Experts of a small language model: width 256, 2 picks a token.
Below are experts of layer 4 (counted from 0) of a mixture-of-experts language model. Rows are named router (the router's row for the expert), gate (a neuron's input weights, with its number), up (a neuron's input weights, with its number) and show model dimensions 0-255. Each number is 500 + 25 x the weight over its row's rms, rounded and kept within 0 to 999. Numbers have three digits each.
Before each expert's rows: "gets" lists some tokens that make up at least twice as much of what it gets as of all text; "comes after" lists some tokens at least twice as common just before its tokens as in all text. This comes from a sample of Wikipedia text that the model never trained on. Tokens count by the router's weight.

# expert 10
gets: ".", "\n\n", " |  |", ").", "s.", " |"
comes after: ".", "0", "s.", "3", ").", " U."
router:558513551536502518484515504485503479511484525529518489496525520494539483489523501536465476472471531519543447530505487488511485508467490435463469493473520529526536490511510505471525505491487516507483486549506470484482483548489477470469528506508546468509528544510454511464484481501467493541508502467504520535551495465505510459463522492493459480514525508524556490467470525468469508537482513489506491510493495487510484466463515510527473479524496520483459488521464505470498492478508503539489440499476462491491528512497517511574495525476496525494513477526513502518460444493498510545509544508517522473500506491498503502464459478471492508517511517502541478560520494489493481513510506484451490438517493501501478477511511505502490498508509533480527530492485522433520476500515475
gate5:483490487526506535510483550501474489505498506469501493514516485495533553502479466492482462489520517571470489442498475471463489471480508513519503481490480528477533509501518465518504530496488534494474528517484481507488471493489504482512526520517492512481506531482463528501489486510475508495525502473506470518494495475509493495554540538459488498523514492485503471488510467484564457470459530508524475506492511476525480520541540536480474479521476520469512480506524491479493502472471507467495499466502482516507464467454451500512526558496502528510562495511429519469518482533524516516463502543485499495469501501489474481482440518485474515492548529529488501516507479480477555489531534539511511522501490516476533479505470532532521528518494551469477471505499507467452503539552492
up5:546480517512499545551492489507508495538478473551479549523516516487494525456480492518506540537475462478520488521501467528534472474522499505509497473468487500511501488531491500503496495492465502513514468492508507492497528529549523520513485489473515501473477505484487510509531511440502514509509519486491460566460532514499515492480486478483491456434496535499490465512494456542493495499529533522512490519485480453500532487487502507486480517473502517467483559529527527492511507476484493524477489488499520504505519467544520487475458483459506486511509461426473504523494502467508480489516514511499499495473485506504499544492456490516485517555517426493482497485455527514537559449478483486488505496486469547485511518572489515509490438504503500475473516507456473507514482520486491
gate6:551486500484508467507512480527468462511493510522504497524517502502518461493554489506485494529432523512536481512491501444492525537483452468494492545495517491513527465497524540515501495516523523509513515531511488469486516552484473495495516494523496541516499478464417508503492489498477477517509512476508468502505435502530533485453517515490486450483515513431514525475475555479465484524506472507479547558546499513506464526488515501499512488506525463506542520509533535510513498501482520507507470523472468502479518536494493532556494518488499554512496478446505502502468453496487503483500505541509512490494513527484535509440495498464508502532491560495488491491477488535540502528511503467435525494508492496523487480498498514503476529480529506481525479481492505507490469501536491
up6:475487495523495490503516526480491509533463528467513502497554477450498516469477506496527501447511520492507472498506476541539483497530553528484494484506464493479440508514520520502514520532452469513534502538509487501506497452510538496505516517458490500493501513468527481532514455470510514523489555488497521503501523494450497499534472474434443480555523509508498508518541458498506506520523517483523468492480528478543511441512482472481497512507497525495475512454479505525498526490477486467483512466496554504478495486515473496459530513529505487510476481546479522549476506542493485527481523514512466529470507480527513512506472499473478500477520465512545509443491499493436486513531471503470485523524497492468546507511503489510507490500532484526480483537476540507545463481473514
gate7:524519485523505448522499484505466457488493469465507502540447546536482503524510458504490500477501469532461500497520438523518473511510497495481495441494528513493482471517507525541513500521521512464531517504488484542470543511507492492528513535499534527480542461457478456506472474482529501473489523520483549508513481494502510513528510513462501528484466464491547480508493474512486505512481523480503501530460508440538538510497546481479484519483465501492457536471474460491490497497494511521500508499514505481474457500506456557543481536543515539525457498500473504542463504500517468545487498524498506504521502495499466517518526515518490496504528465507533510489494481502488531529508480475488480543473523517510547521517500512551470512531487526484503478533487494469470532491563521
up7:476535499505507492505491468490507547525484500543498464473514469492477580444486463532532511499512511506521455488502506494491501455505495481505487495472484447446466554542483496527484488517457483484518506475473534497454508482531505493491509493507487435487508532536453515498522465476499478465486466498487511536466505492489451497533498464507493474504541530492555476523515484547510514495509502519543465503495520537484522535448505544475484505518519499500491495488547514524540473478489434452492500470458519501501491520505540492519519465487507510498470488487455512488520468466540520508523490519532480521444497518501509537479477497526484498507486486475514509494523492490496524501511491471541475481495499494471554498484530456465516474517507497517511515482467505536492490513467476
gate8:490483475491470508513519489483496479516484489519542517542510485481523519493516516497497520521489511499517519505491491483509508471560553505457510488490513515469435503500467504499517475490501440491513482523517499498519485483462514500549511507519528510528542527470469503528470521480512524481554472504471531482476510491476463504480453524508465533516488470543481450472505461462483523504518545554517436511512513500459504506515486488479485480542436512509492474543495482488528462487524509528508471558501456536505491476487501505487467531525463470517527488503504484511510525456501500495474457476472474483526479459504541495489500547497498509514507507461519482508471475468574487440518484500529525504486508540481514513494504536520559484512519502486468490453508482514509486499489479
up8:515498491491500475490493461482533474487454494530523493504517504497506516507540486480542538528470510497460494510503507492512515505536526496448501494528509486463462515516485505499554500510506498482493496500539492470540501489492536534587468487523533517506509552478481515554479491487506488519516473515500485514497468508499472474493452468492496532529519472531493495504516462467488513531505519503519507508498526480513506501467498469473447502506457487482484507518527492487528482543523490510478481506517430549484523501513516499495472501522481501487488476493471481502438525464476499502489465504490506476522494429493514503436497522544519484512522477460521479516491512497558473485510488463530533549429497509453482514517496532539540493533527500493499551457496513516486502552479509
gate9:517497465531490537535506489527487470488523489541525529476510493495499508526473535481532476512453510482523513495492473493467468489464484494473503474521481508566542489472471494483457458482511502499486483516471501459507514512505486485507479496480515526492494523494451477506479487474495499464499526544521478521507466486498481469508432500526514501497467476506459427464479464510504455478520492505497521493472463478522513529485514492459487487500440556478463521518469528465496508514504469533489522478465510561513536517478444552509480472530502505552535485522494504494487498494492492516526504540497482497470531527513464504463545511489491459513462504442504483536469506500518496457514488508512490544556465509525483497523493502507468501528529485504503493552504473490525494496513523
up9:560508500468500529546524477498547476487487493498501516471499477497509530507535477455477482536499468502488517456482457485472481527552484491475509495469498510549561501496509509504483476487557508489472493513505501486519501522503514483523485496489533511503478521499486500491495459477482525505475511525533493511505550497510492479545468479492498500495476542507511449517463482496489433471501436488495491488500500491511478493458513516482488513488530531531461496520495536450494522538494507553482532514502480516515521521470476499511510457488500500529533478537520446457517500468515496492503516468490507467503521523465513493496566510464494496507539442468466503508493497479491516517508507537509476537523495567525477502516464463513473500483529476464519504528449480555528512527459483
gate10:490509487504499478517504504532483444521484522511486500498493501469548476526460473490502489553485528513533486488504525514515496513502502514508487485511484481470509464505516460466452489533516468503495487516498491507440514547524498511537482561502511497504514482520482462555482476471474480566515558493510461497486475491471533503445543514552522516500508501481500430479449441466499516542490524512538480523514531488522483510489479494491495479452480499465505523482472466501472476497524527513520505499492514506513474502435495539500488538512508521505504504469501479511514474530469503513511560548498496498497513527493513494481523493527485498488493498488489475554516525492473484517504465485539471519468518492475505512524517534499474517449490531446505495583469516487497493486498499
up10:512451474488508514517507502511515483493457503513438457503492496467560445525485457470523495553472528527547472460469492524533494509497504495479517505455475459489479502511502486493509507510500466496511482528489521467470513521527525502504507551533510523515522505533490516550513476481475519542517531465528463492483457495490504492475513492514503457483512541505530477514493466478426556535530528509503485488498529517520506525499468489508519527489471478470513549501494477474512503512533507486529489505485500468509498497495519513493522531513490530473499498482498497549502470513516511481520542511484500485484514537522531488505530496509485462559505463497500486519530499500485479501470463445510478501472498511477490565523488526485482505434529472488536500551475455492477457536473495
gate11:513490554532489502540510560497489502494504475507478511489494526498488468519461457493519461477471515518527508487498511478491519539484519493450521446458468558497495509495476464505446480493499485475506488548491503519512463482491540501491471500557506516545494508494489510532480514475482498507521500512511512548514540505504529485466508494488512515537490485519502450484489506483449502498540542498492492500482526467502477523507508501484539503526538522487492477516482487518547479452503529531506518563553487517486540457491523518479490529506446514489512500527498482504535526473541502515505497513457517513521444502491465506509531498491471486481471519505536525554497550461534469455494494518529504491517464508519504506479502482470486485490525508474448492519560463479484542528512521
up11:486525523487495471497499533489486483516472503526501500509548512495523519532506451494517441484454487500439507468509488464483521569522548504503508486526510492484467516506521513531495479529516485518483491503499511517510477510513493510531496528491513495495470476462501479523455454460528487519523498495509517482505555494475570512484491484520469484538512485471502491444473513531517533480523540499491466493482508491514471465488477506472497464492500520516516513576462489488492451501514464539476515508481487450490480483463508479483473528544527497479469555515518485500512509456486479517516454522494487423524489459530502510495527500512486561504501482485487471522483528454513492497470542475535471541512495504531514505457496476522497472502503513507501507480547461484511494533488504
gate12:483524515502460498472504544509471485474502540518537517497481530461507452505479552510461490476490495485515519431487502512517552521489495521510438459539514560496494477510453481466473533477502473496506479516500520510504497498499544475493466492490529469469489443508500506498460443535460522520559528479495482505495518497484507503513512495564488518490491482485495541528447469512529471525483472502545468468531491531509486453456516499523472504477556502502494473472515479514534471534503483516510493524509479566516483514478508536528493497525525456582524529512510512506492526505473510548467526501483497494515515481478476503486497513500500504458500485526485481496496518508489490487528507469495504511501501485556519489480504499536491527498507536487496490540495525495487505486466502
up12:482531517523484494512500536465499498505487545563519484475511498500545448521509531455481532454499517465513500468507527512518554534507525509503471514494544506503510499487484512491447520482493496502497502526531477529509514502503521455499465464487500455548503471485522521538473507573481500541541484464510518491548468506494487474514509473555505514460517446521468548478530477513477493498510449488496509444525500509492519489467494489510489491490557500509462525464495514529543528540485509497515495512461494523513518510531513519490496448516532483515489520499506508505476498469490494514504525465521514494549494486470505528468491486523507511486498524483462482522509525514478479496502490507500504506450505510537476485460478494543455493470489497504521512524544544486459523487435523

# expert 27
gets: "1", "8", " un", " of", " work", " Con"
comes after: ", ", " in ", " (", " ", " | ", "–"
router:527479515521485482470550529474532492534491540497559504470494540516508512503493524511441494492479540582541467481531500473522498481470520488504457511499524538529543513532471476485524504456472479547528504509497456489507471525470502481493490517506525504552560512529476474494484479450471488524532508508496496521523499435472504524484502495521501484541510494524518508478493528497521507494463491495522484499534485493489495510458495528518498499480474505517484477514479516478480473479524500518508462532457525529524494491476464526554480501473511496554528476513496516510467440475468527536482527496516467476487515478514525498467507513511488496565510479525533496519510476492483504495530505500494473475506522497514446465523512478481502525499533527505525502470470541482504504490507438
gate1:530490466510499532476499506518494481457480543492503526474438506524549529535516501510500514506528505480486503534485522536454497552489471478503486487502527509496503532489553490486466475517499487432484491499492474478497503486517514513459489468487520493499495525491507468505540528516567448515524515508503537481501505451450465537509520470521541542493491505529542470471462493484491491538500510477501511484461504491512495503495543548513472432486517513489482489501549491504487490526500492537479500532509492517499480476519551485523462527532480467499509534517513514524491485486496504512484467497497539503512488494472475504524482522492498512493512512545526478558523509513510523520475498484493475530497468512489477466519486494547496478522503576454595489482487491487487484506475485
up1:494491488496482476516514482504510517507489490508474476509501486478484507493503476518508472499499520495471496497473454508504544471455492442515494514481451569522468480531502490513502503506504540526472490491513493526502437526539501482495496507496560493485515471512444506535500514495477564523515514459463458535494509527528516482501523508498499482530504517486487469544480479507476497475525516539523509513506504518534520507524476495508495498486507519498499560518519516497457521462494527532497533478488563505470529534486492475483474476495474535519484500487535508473488501548514527486549544499465522510495483542496505527493475519488455495525485491475520554486502564470489470435534487525490565441486517522495526540510539527518502478511499481530444522523534494495515517498507480
gate2:531500488482492520486530495497555491519485439526499540509541501486535486510495533477488529502501549505550471478532520508513513489527510475471495472491562482554535449474521500454458498533483481485528484523538482499513478447505479477492512510533482500531484501471526479530508470500490513555494515508475477531536498499507484496526504500504552534491509541478474445488468493469488505469460471515485500505502533463462485526491537466499513512501488540525481494506483530480488511527540511569521518536470501477546491507454464476510496498491496536465506476495503541503484469514497475496502483493478508498515526529513511494532508479503489529520501502481505448487499535507476474509545497481514471542477522508514465488509467489476482523543526557499509532531473555532499483516468487
up2:483493552522482523530517467494481552484540536486523447499470491483556513526483448520550468503513496501491519505513499528435497489477476482504518495501476483527478546507497527501504467503544533522491508483480497486522518488499520544473489475459485521464510477500487525467527521496500476518503482469484503485500498490461450487479478496501512502488526484550499504529492528516498499510571523491488487431522447540542462475516495476491504517438474467464488512473517481512516526512493499474535501510507485525470527510535568522518500524531510484534480553518497466512530524457462507516491525480494464526484487470548502498529491471511486498538511521515537539510495482498506518456465507482478514502507499512460513538481533478492486493501500489499492476508538465481481456512490538
gate3:522497525517509518461558505532516511520516525506442471532504500501496457475485498489507512488504499562494529478499472451489520467436499480496498474470524530452503528461478515463517531497525517507516494495508545512504564490499470514509500549497507478512522512507510499505535481483499478538488446473474510520480504524527464533529541561515479477470514500534508523541505504478475493498456497509520457467520529505505483480514506558508492469505492485463461455543486526445454467473472480502477502512517460494497508508547453467509508510502490498442493485479514506465512473486496519485500529507539503498488481502471485530501476534532484466457497493521505478506477481537486526490484487444503483514478514520472503456501553471486518498539540517501468490523510497503493519484482514
up3:485548493540487535494526507485460469492496513515501526477488498445513483481519461482487455473452488493512527504532467518497522532484492529465509525454492506506489483540458540484467488491451477546470501496503507527467531474499449474507521503493526504489482452480504516540492455486516492508508538514527470491512481500482520516558482517464522522502460498464504500547495484471504519493517514535484513486513533495511574491506515519539530480502525497533507520497520506475507448492463518521554493485475471453492482515444533461478508456538521525496508540468488557491517480524465493484480503532486537465485498525478461512515541508439508513506494527537445480482483506516523518483488510534499515477507533526508496510461500501493516484498482528483501515545496509504503489469523517
gate4:479496497529464539481537528451495500501499512522509538462470530500470566507553489503483481496489550499492497514502479481513503484491509484494502519508486470481454523536505499535522516473457506498438542508508509514516513517500476504495497543473495480472509516454499523504494517521548534524525504502472477469479504490520438518515495511476496508549505496477491492498482496496551511535493461514512516512483518469534515515489484529520517461530527526508489514493477546522475514491485482495481484500534543506530545549519534505526486524497483444541494498477521529527516472521547504508523478546528517493494482466515513497543498499540490508534515478507505538494538504517523570476446463523474519479484512554553491483501487510483492492464482468491507514510508467485497426530520470
up4:511469497495533518509506506516513512483573479499475498519512459493482536474483495493476531504524463445516492435496475514454484500502496494509540441460549503432474532481507528524495492486505476531486472492530476497502533569441517482484502527479478527517476482524513488499478474482497521491523526528470506538519516491475516486484539501477504499507492483492525470486488440503496485482509506492472516480526461502478498524518479524531492478486499527533535496477486498562498477479502542532527495482498523556546469477547490480495519431525481527540420537463501467501494486526475492505494515471469519456514520540526484500490479507496504452525495481500530483475467510512521494522509498502526528456475492501497501528529512494492491513509476493527507463505502500478514494473492480
gate5:498510553565473512443504506497529530473501466541556470558482545466480495499504481505505510500467520503539502518535457545506481524497490481502507502484521479481526515526517510476498540467535514475465528492530499505500536508526504527487528542527485540482506513480533537505485491525523511481509517522465487484519490483518494494550541501535473503489513511497504511464502512489509487470484463456536524493503515468486491490503515481499523495504501556529491500547463501495478470468499512510493520519484501488487509476491471501496487501522524520534490454492532528520552482476503482510468479529496538514437502499545512512513430495524464498495533545460496480488507488539514530441509541502512578492485538510508498482500483463486503452502505490526451450476492515491499500506491476
up5:492497495505478489534545508516446510438498513482482504498496494502506501460451499516483525497463499485498482474500478511503552482521504485479493526492490509539491473465499559534459512548524481502460536528501526459539497513517529506521489466497539485550505481538471439466493537546531500510460493481515487530510507497499512483480476521477497506484469502491543543511479465532501479519500440483461473490517530506476474486483524493440535497522522489478554502483485514517524488520512507542513461503530479491503494448495535484478505513522519491491529476439475525532506491501507512492492511528557535471543552499455464511508552488456521534520521494505473527521484481503491492505499540511503504521499498464487499537488489517494456501537478519492537494466544517517512495514503492
gate6:498483466488501508514449482503519508447494473488468493503509473519541508536492504469461519490522479489493468476482538471526477505514519460504500515530531533525507520473524464486575497493423491485506474523468467510488491473478521481476497457505505490493510492502518515511473459460487530546555496511521501495497467469484492458498489515487530511495494511466470472496509503509504511523499499508519533509496440491563523505542445493509471511500495487499530490464484472519492516496521427465465525515516484498530512497505487530494468498474499506512529508547495525520477452503520533519515518498498441527461505491524495462451495499533481532508521489520505480541494500495510499523491514465507510471561488522514541515505508506489472466427531460506491554549495480484503500498477490
up6:521498454460509468511481526455475535503483518478470528530471503502496480516493453485476493537493480457493511486503519487487522491555501524501518505521521531494499544512487477501515531521483466515498451491524570496540462523517505493497507468487535486499474470518507479495462477461464497479506492518533508490506479496518499489449541475482523526528492493457467529491477490493507470511513474522562513508511493518510453500522460479472448524467481496477488456516533487459495483484488533491483498508515458482483504485535519515498489537487519497527533532517511516497515486455500473516487536478484570526495493476517554491457536530521554516503513501480481470490485490515508485481451487436518566512463491543505538517480490487451475498510483506498488543502512463521486529483504502
gate7:490456438505492491545482513497472496505506469484483478503525486528477534528478567532455515488445511526524495498497508471524512515440555496526468519486470534513484477530520466545535482451461504425484477495504493498492501498496520455499513499522507530447512409457487508476496484476508508501518497509498481504469501473525488496518468502523498521479484538487531471506503477485509483508504556537515476523464515475528514523506507520471485518490510500511478496498515477472493507487486502499525489496525521540517499526453519513492478516450533521547502525550482479536555451526519487517508493524524505501419476522490497508518475485473459478506523516517519492515501510486494507516487489511505501482492495553527475487492527470519517521513524496509507496499472505496437497496541500
up7:473537469489534526487497494483471491533488472499487535468534484484491512478474470489497517519499464500479509546491488484539486484539483471488495471511504518490491479462500509504477460517509515518508536461543505504484470502487494507512541505470486498472482513487538515504539501521523471494462503510520536499520461541501516483476537492491487521479493464497465495542486586536515484496511488467509504524499452510420521485470460463507509460444457479518538472494508530517503473487540500504500475514474489524515488497476514487518498476511463485501448520486493485482514511488496507496581454555525539503503519490528508522479545497495528508489548501503509489542524490525516495524517533496491446453487475485520490410510521513478496495496498521477539498479538490503512464514520504
gate8:512515459495504523541511529495473470523531490474502525471519501498479550490496515543538521502445508514478499468501480471496512481504513501504509470497546506507462532484510502482427555466519492490542488532495568485500506555555491474487479466513484500543493540497479462497500485479488510501492466484448536536471514517555506478525500487513448477461516472483517501524490504506501516490500496488484510506478471505530485472519544494495478498512516548518454488493451476520495503468497489513504474514488449499490530532505543494502462496490454524522486531513474505476487514522486483534504506498522502464497471481494512499559487495516507478471499488494551518534476526504486506472499514508493552489550488483489530470518516522565514447519479504506461489520526500470537527453467505
up8:484531530507508489457521478498547529530476500532512490513466479513509490497490454458479495512516508476538533522532523516506491505492502505523500513535478466472563500503497469535548496547506526491490505480501500499478487471466476507481497503495493455463516507512509481525488506498489498478490494523556450474505475491502531551467516522494490447549470521511516525458479470535494506502466494498576473536506515498471476525452477492519499481474473486504520506548534540469489539493471495486447530478481541477525477443518470499505531514505533469454516437498495494489526507468519509469508488517477488470534513496509484497440501474523517518495457524495463484477520487491514538474498503518497481492473478484479489509507492491449522545469501462496473503479460508540468484501538485

# expert 6
gets: " |", "15", " |  |", "12", "11", "18"
comes after: " ", " | ", ": ", ") | ", " of ", "–"
router:554517504516454487486488493494483472509513522504543486500512477472526482477494514509480474470471510547515478503504486512483479516477500425488456484502507517524525477536522500473497462500492476519495502524492437488461447518465512458485537525507560531530538500513467479467490467482497506558499463474445527517536506445479500472449501513488487492527512467545500449485486519482457528545498497487508487522530463496507491493512464492518517499491491520505511472504477503473485457533533463498496491513471488514496514507472502523537456532483482497535511468523506505548465483485514529578510508526517480516466497498520504491452495485487479507513511519510511485546477443474478507508492489493468502490499516480491489497528551508530528534501481522535523503466509516482522481507549485
gate4:567457455496472475479526504540486441491534518530502483539490544485521457551490532489510527474518516510483502507471522440514457466492515487476506491487539520521523519522474540497498508502502459481495496499481494469479480443487525466511507562478518507525535504532491515502512555550516492546517486495463550499456516467479488484493494498520517517508497474518483489493508507485463521500507492513459499545464497455492521528505495495537463511483466506491516518490454498520501458505511468516459479470495514479541496524537494532500519531492455512486489498503544526550474515534486509509513509490521472497494537537526527478487508505496463492519541479504520505496508465521496491454477541493472523518526515484484479486506514552552509519513555499487491531495474529520508527496527498
up4:552476493540503482497488476491469515473509440545506485575527502485484475487479485504473502484540487499504484494480472491466485495508497515516495472489504534466499502515503537490494522517455478520493523466509500520465532458437536466529532512538501532504494501493500546531469538508553536507519516499436488488509467465491490476483500515474508509473511477474522482490522513553486496534466534544511523537473476484502511507490484462516529525492491511504533549475489469480523508526538475509521460469505548505485509528569461474512486494473522496477493490508505491552529468500496473530528480514486469488533550517543506493473541491498461451520521489503474498505491468488489502509482508501524479513467504497492500503467493482506513541461468514498539491544462504481518499457478482
gate5:508466525447485468507480518486500501502470492451521542461457485518509493503529476528527487509552489478482480510517517504511479527498494506504523475508522457530545520538462438489522490506480472536509484512505496507483451525522482465480481501515513505474475484485514508532512444450505488488460490538496516467513493487502488522533527479493460512462471549503521487504502549543545458511505462504523497473480500482504485473504517498515463486467559522527512505504529490525471542507516462524474482484555512479523471514542503480515495474487516485526517496484498531489493455500507513517520544465484491485469486508540549503476518492452514501516507490482498471515494469524515538502522489489504526520504526484538490496480526507469501523531525505539544536428486529545546481541487507
up5:501531487477481482492492479528492507518502502505488445555503493553500525477514555444487490494482480485473481514513502518487483481527496491512475473513519498539522506528508495478528505489484495513507527467497548521485525518509532490503524456492492508482474522531511479470534459505533548522488441472495506487514488498535474480464473507436524541500537442484529511523500515498487499483475470444505490564494498497494466500508498521506516488487484499514560489458458515509505454499525525486480472489539522505502508495555499517516504554509506517512483493512477443442499522472543505475470502527492505477475479518479479481544503526505475529516521491458502522453525514494464499536462497484485483516517512481511468502531516527512535460475521499453458496532474523541509466476489454
gate6:488504435500495503503489479541504480468490512533502482491551491484500516501508490483514482466499477498535488564511466489502483544499509465506493504538551517527517471493505498454498478535497479502509524491484462497494502507494530452468500512519528537523526462510510525443504508492522504501468498512505529462565552477503469539492505514482516509497482491462521495459496504439448501524534555484464481507481499520489510474480465504539514515465537488511481478468434498472487494529475513489485473493453493532521488515524457506486510453493510520490506466492498509535511488489454476514548482511559489469484489516529488501476487460465473532469514511489518498502499508531456467487467507520481502503498527474523478492570535466486458545500451476480483502504506525498526501496497490
up6:497544459524500498503499485551476524478513472497476513474528493527450497480499489494529461449510491522491475529476442455526496496457529472506496517501530498525465503524496551535487501519496501514518543503510498440502510483492508498480504487492460529521540497498517505453476543461509474539511482519495496518505541503523499488502475496510504503477496492480484463481541549521466518522504543509472466497489500528492527499490483485524457506521501545449498492501464529505471499506508498472498467501493476483492514529492478486501545485501518512456463471494519456496502454498513518546442481526479446529454509510493464490458495498492532519501527469453501488566487485486482524464503520521488482539520556515496491511524511545506475482497506487511505516491475511447580487497529501
gate7:481448455508495486520522548487531533483528466510477534479479498519536507493481504510496509483500489509544479502547477484484494535478481466524497468517518477478517487508463495491520483480497507519548545509523475500524521567466534495477557487537482503478472492546480547463478474547482474474497490482495460484533486464514501512478503479495522503491533525507501496520463515529464480483491501497495515463559507516502479518498516517513548520494497470476523512521458496434492537457515493504527488553487475527524492487487507524492461460508523510498514486454495537532458504489485521468534493513455498459494503473473494553501480546486531482518465484460514512503527488476521474514514460477490517527549515509484480536526471472457482562497512526502502502474506504491489496526468502
up7:504528543559488527482545544507482515478491506457477491501466497506485453438546527474515535505478499482536516498484480504477501497488485526518492497474452495481442540514499463536509527509511521546526523490476540443506521515516488551501484483461469506505471534506518504517515511455509516503515495502465496499463492504506499505503513486476462473474507496478468507537511457500486482455469533519495489518534512467511490499491520500541529510495531545492528564552521547519532458490485500480517508486532487499473543518511424490503510506509536543488496512473469502504474494473503476500490483492522498484488523507464478493486472501489528508486510516499474497483498489564531527496525502482461492484508456508504485532500484492500528484529538502465530548506531495519467441452521508
gate8:527508447536481483447491499460506506483507495485469499492558489485500522470483459505532464472513520484497489495502509513519500498503456480480496479483550473516544540534486550501545502494512455452498544488513513513524511524493543505489542528508552524469512504513520542526465464482545499503506485515448522526540493466502463501474511472514527477512524478471501506478468509540531495498477469507535490483509534464468491503499494501543541508460487521451542517475491520480523533506546487515491439501492514468486479487529515466550518505473518511496504484482501489511461445475513497547509481507477431446491493530520512485476454465482477495530533520519504501527506462536519528491493507484488488525476508522517515473500503486519492510506480508493478476462484485486517476474532483
up8:485503523493488459508482504500497519512482495541507515504500514480533486526475460496504471523435512527441476468541529511502494515429536523512515486510531482478473470512525494511467480474514528519491485536482498576516458470480481507488500509523503500512488483493495475492535464547463475534474512507528466474516480493538493506500489522506509475511502480520486499507485513484509505490475525511527517506521480514482492483508488495460508512506496518510462490501537435498490480472457497462484478536528487502529489471511467526479467527512462500555499536526533526516540517542514507506512541506516533531502456458484491512542485504519531481487482476558538462517457521431509529542508481485518501479467511514478527508464494518479489517491456504500526505538489505478448526566473509
gate9:469539487453484470509460534489487507484529474512491537477498474501573486482457530498478456498511483514498533514530511537503428480503471518508489499527522484507507507524511547477478452487501486473540532480494489502454429482497488479473474522471515506480495500538481474522491483500468474523521523510501483483515501462507469477472512520507494522491465503496516478502485525517509488492483519527528478503518456508503489476528518446522522500479511483519480494455511467492498475503490482524502512467510502481493454489473495517544454534515532513495484515539542530514520502529508489487512566470487466453472494506511517490455535488507530491456508502530521478537482474505534479484517492467494487517466502453526564524459502488476494546476479489533485486552508519477520534530526547
up9:482500522512484494487460462497488481469508500520463496516500483510527506490497453505479516483532467464488531489493477507488440532570464483452472496473497496487515470511490568527482503490513495486477502476536497516468470510512511500499460514450540515513492483522523479507483486478513480512521495477473499476500528491493493516522522543499513486492484480532483523511490507487478510549497481479520456494477479485511547487530502478535509531483507490522478520456483491489507512576495501513498482535444569523424489524510521564538521498488538466442475467512528497482469545508507486487466521477525512479488511492529485492517502486502500510525490497482516465476505481543497467498458456447479502490487542479491546522514533509500492508482479452508477500467477523536492492468460504
gate10:473501469490503505523513508504507467478512508481536558529486483424459496541469504504465494519507481513523521504510476494515542521547454505515492490487492480513516479463498508452507513540480471493518479518508486456534515474513489494526500501517537495468452482528468504498483465444521486515513505536505470537492494475485506475442481457499525505478468523494472499544466472533544467474492527498573533479528466503509463531516532476489516515459479506503468511471502483512468504478517508521527507462501518515506493513527481510539503471532508513533495573503487474507496450493475504500492509525499492536494488544508550530460506463486550503476455502479464542529515515484518486493481501525484467501492488516462502457512519455493491487492492477484506510458470518524497507548511513
up10:541480502476482511537465517481509500517503490457461493511512494496503511501473470485517507523527510507504476469484480477512460501485493494452506489529524496477500524466492507545509504531501471492519467491513508467477501535494535505509539495485545492474478476540517470508501556450538519527490523492480529543487540475501550497498551516538459473538517506444543502507535526491503481524529498464479519491460508498529509523494520523480488493506527509524517524478467496474518473530467487495473472484476481451527479536486478447540487493500508483480544483520463516478482462501491490493524469521502517493429534491492525497540454474525497502480545496534481535479480549544502530542481532473457481514508472487478487485511516495505503502495502518515518453538519505502567441486497497
gate11:488529459543475505500448461496481528506495510563513458510500531469502500495489498512497512498484512529517444490512501457523531497512498485443481473469449483534501562505506483482493520445504518470514454503510523482501506472474487511453474488521489499506479494511468548499504471472537461483528500481532490514496508496466497472503520448497539507461481456521501524473508481473492515523522499508538494481494511462507515496457501490505539510460507500489480497477509559492522504496515458478535511471510496549459551499526515519477510473502476525491481507499507513515506484521476552464515517487521496509510504484528446500439516498546505491564467512487492526490486525543517490462481507519494462476515514529466510505479500477482519471482544482508488516476548533556479530470481506
up11:493554460513490541489475494491512524478500506508534499494516487459480485495499484525481515496510494517565498537504500474505489481489540553498523472454474531506507521494491526517477514486501513500500481523522529476557480521488487441486527485513489488505496562486469522509512494484519472481498500537483430507513473496543480488475536508495526468451480486511495520484493481463444513477498489497529506558517500461515469478479521495502486481472502528487467496486514531511534451446497500482502508489494463549478538526508476511489486462481527521503507475494530500476500461502498535489514487523494489495489494472437431509464499487485510477506470537457469572502509518530513515495471467512444518508512500499472518475468475496469549497535467514492465506494520456528477489514461489